config.toml
n_experts = 16
norm_eps = 1e-06
rope_fraction = 1.0
init_std_down = 0.0
optimizer = "adamw"
lr = 0.000585
beta2 = 0.99
warmup_steps = 323
Below are experts of layer 3 (counted from 0) of a mixture-of-experts language model. Rows are named router (the router's row for the expert) and show model dimensions 128-191. Each number is 128 + 32 x the weight over its row's rms, rounded and kept within 0 to 255. Numbers have three digits each.
After each expert's rows: "comes after" lists some tokens at least twice as common just before its tokens as in all text; "mostly gets" lists some tokens that are sent to it at least half of the time. This comes from a sample of Wikipedia text that the model never trained on. Tokens count by the router's weight.

# expert 2
router:117089164114139191133114117082069120099090131106145135142130140157108117133152127098111138097082115110175175116138117171148140155157086127118126160115178125136139087092113177135124119113069072
comes after: " the", " The", "The", "0", "|", "1"
mostly gets: " what", " when", " When", " in", " Date", " same"

# expert 13
router:146096116142169187111095120131109129150106119118113168125073136071087158125116118102129080096091019149147178087119127157163145068058127145048125129064183183117103095107106118132121098111070131
comes after: ".", " |", ",", " /", ";", "′"
mostly gets: " but", " Animalia", " |\n\n", " (", " Clade", ";\n\n"

# expert 5
router:115081161095156112074134144136125154133094112149123122129107099131143145178157138127106155110110111113154195129132110125109139116114123162093151172024118121111168080069103154119098118085046120
comes after: " a", "==", " an", " his", "18", "10"
mostly gets: "Personal", " same", " own", "Career", "History", " Phylum"

# expert 1
router:140141196115137152139130161074063097162130123117138119110130157113141173195182118091121108115129081114161160050154132131121146143113132112094199196121092125145158087134134169147144115110100066
comes after: " ", " (", "–", " in", " In", " $"
mostly gets: "z", " than", " Apps", " down", "ish", " over"

# expert 10
router:102091138134091186101117176120117096137081157093149130145109128104145170129154153144090131080072082159140192084157100172146197059105105131119131171063146154171174079102098120122083099111106109
comes after: "20", "19", "18", " New", " United", "°"
mostly gets: " Australia", " England", " France", " States", " football", " America"

# expert 14
router:086066164098131123126097137080085137168083080131124139115116153092090146155147149089139119088106068133126220142188093182086181115153119165097132220146108210100128104145067189112077092075113079
comes after: " ", " of", " and", " to", " by", "-"
mostly gets: " William", " Mike", " Robert", " David", " John", " Henry"

# expert 9
router:110120132094158194086152143115073108139071118102161132101073156138087154127119101119170149076108095090161177134121145155097150109117101144097114153122116194147093087063074151179116066118086088
comes after: " |", ",", ":", " the", "-", " ("
mostly gets: " New", "===", " British", "====", " French", " Royal"

# expert 15
router:134133156118154152090134157093095070134078108176157134085131136126147188134152129137130096080128061106159214142128064205125172152100056151049121194120171117131132051132126156144105113127107058
comes after: " |", " was", " is", "-", " \"", " were"
mostly gets: "″N", "=", " Succeeded", " well", "|---|---|---|---|---|---|\n", " Nominated"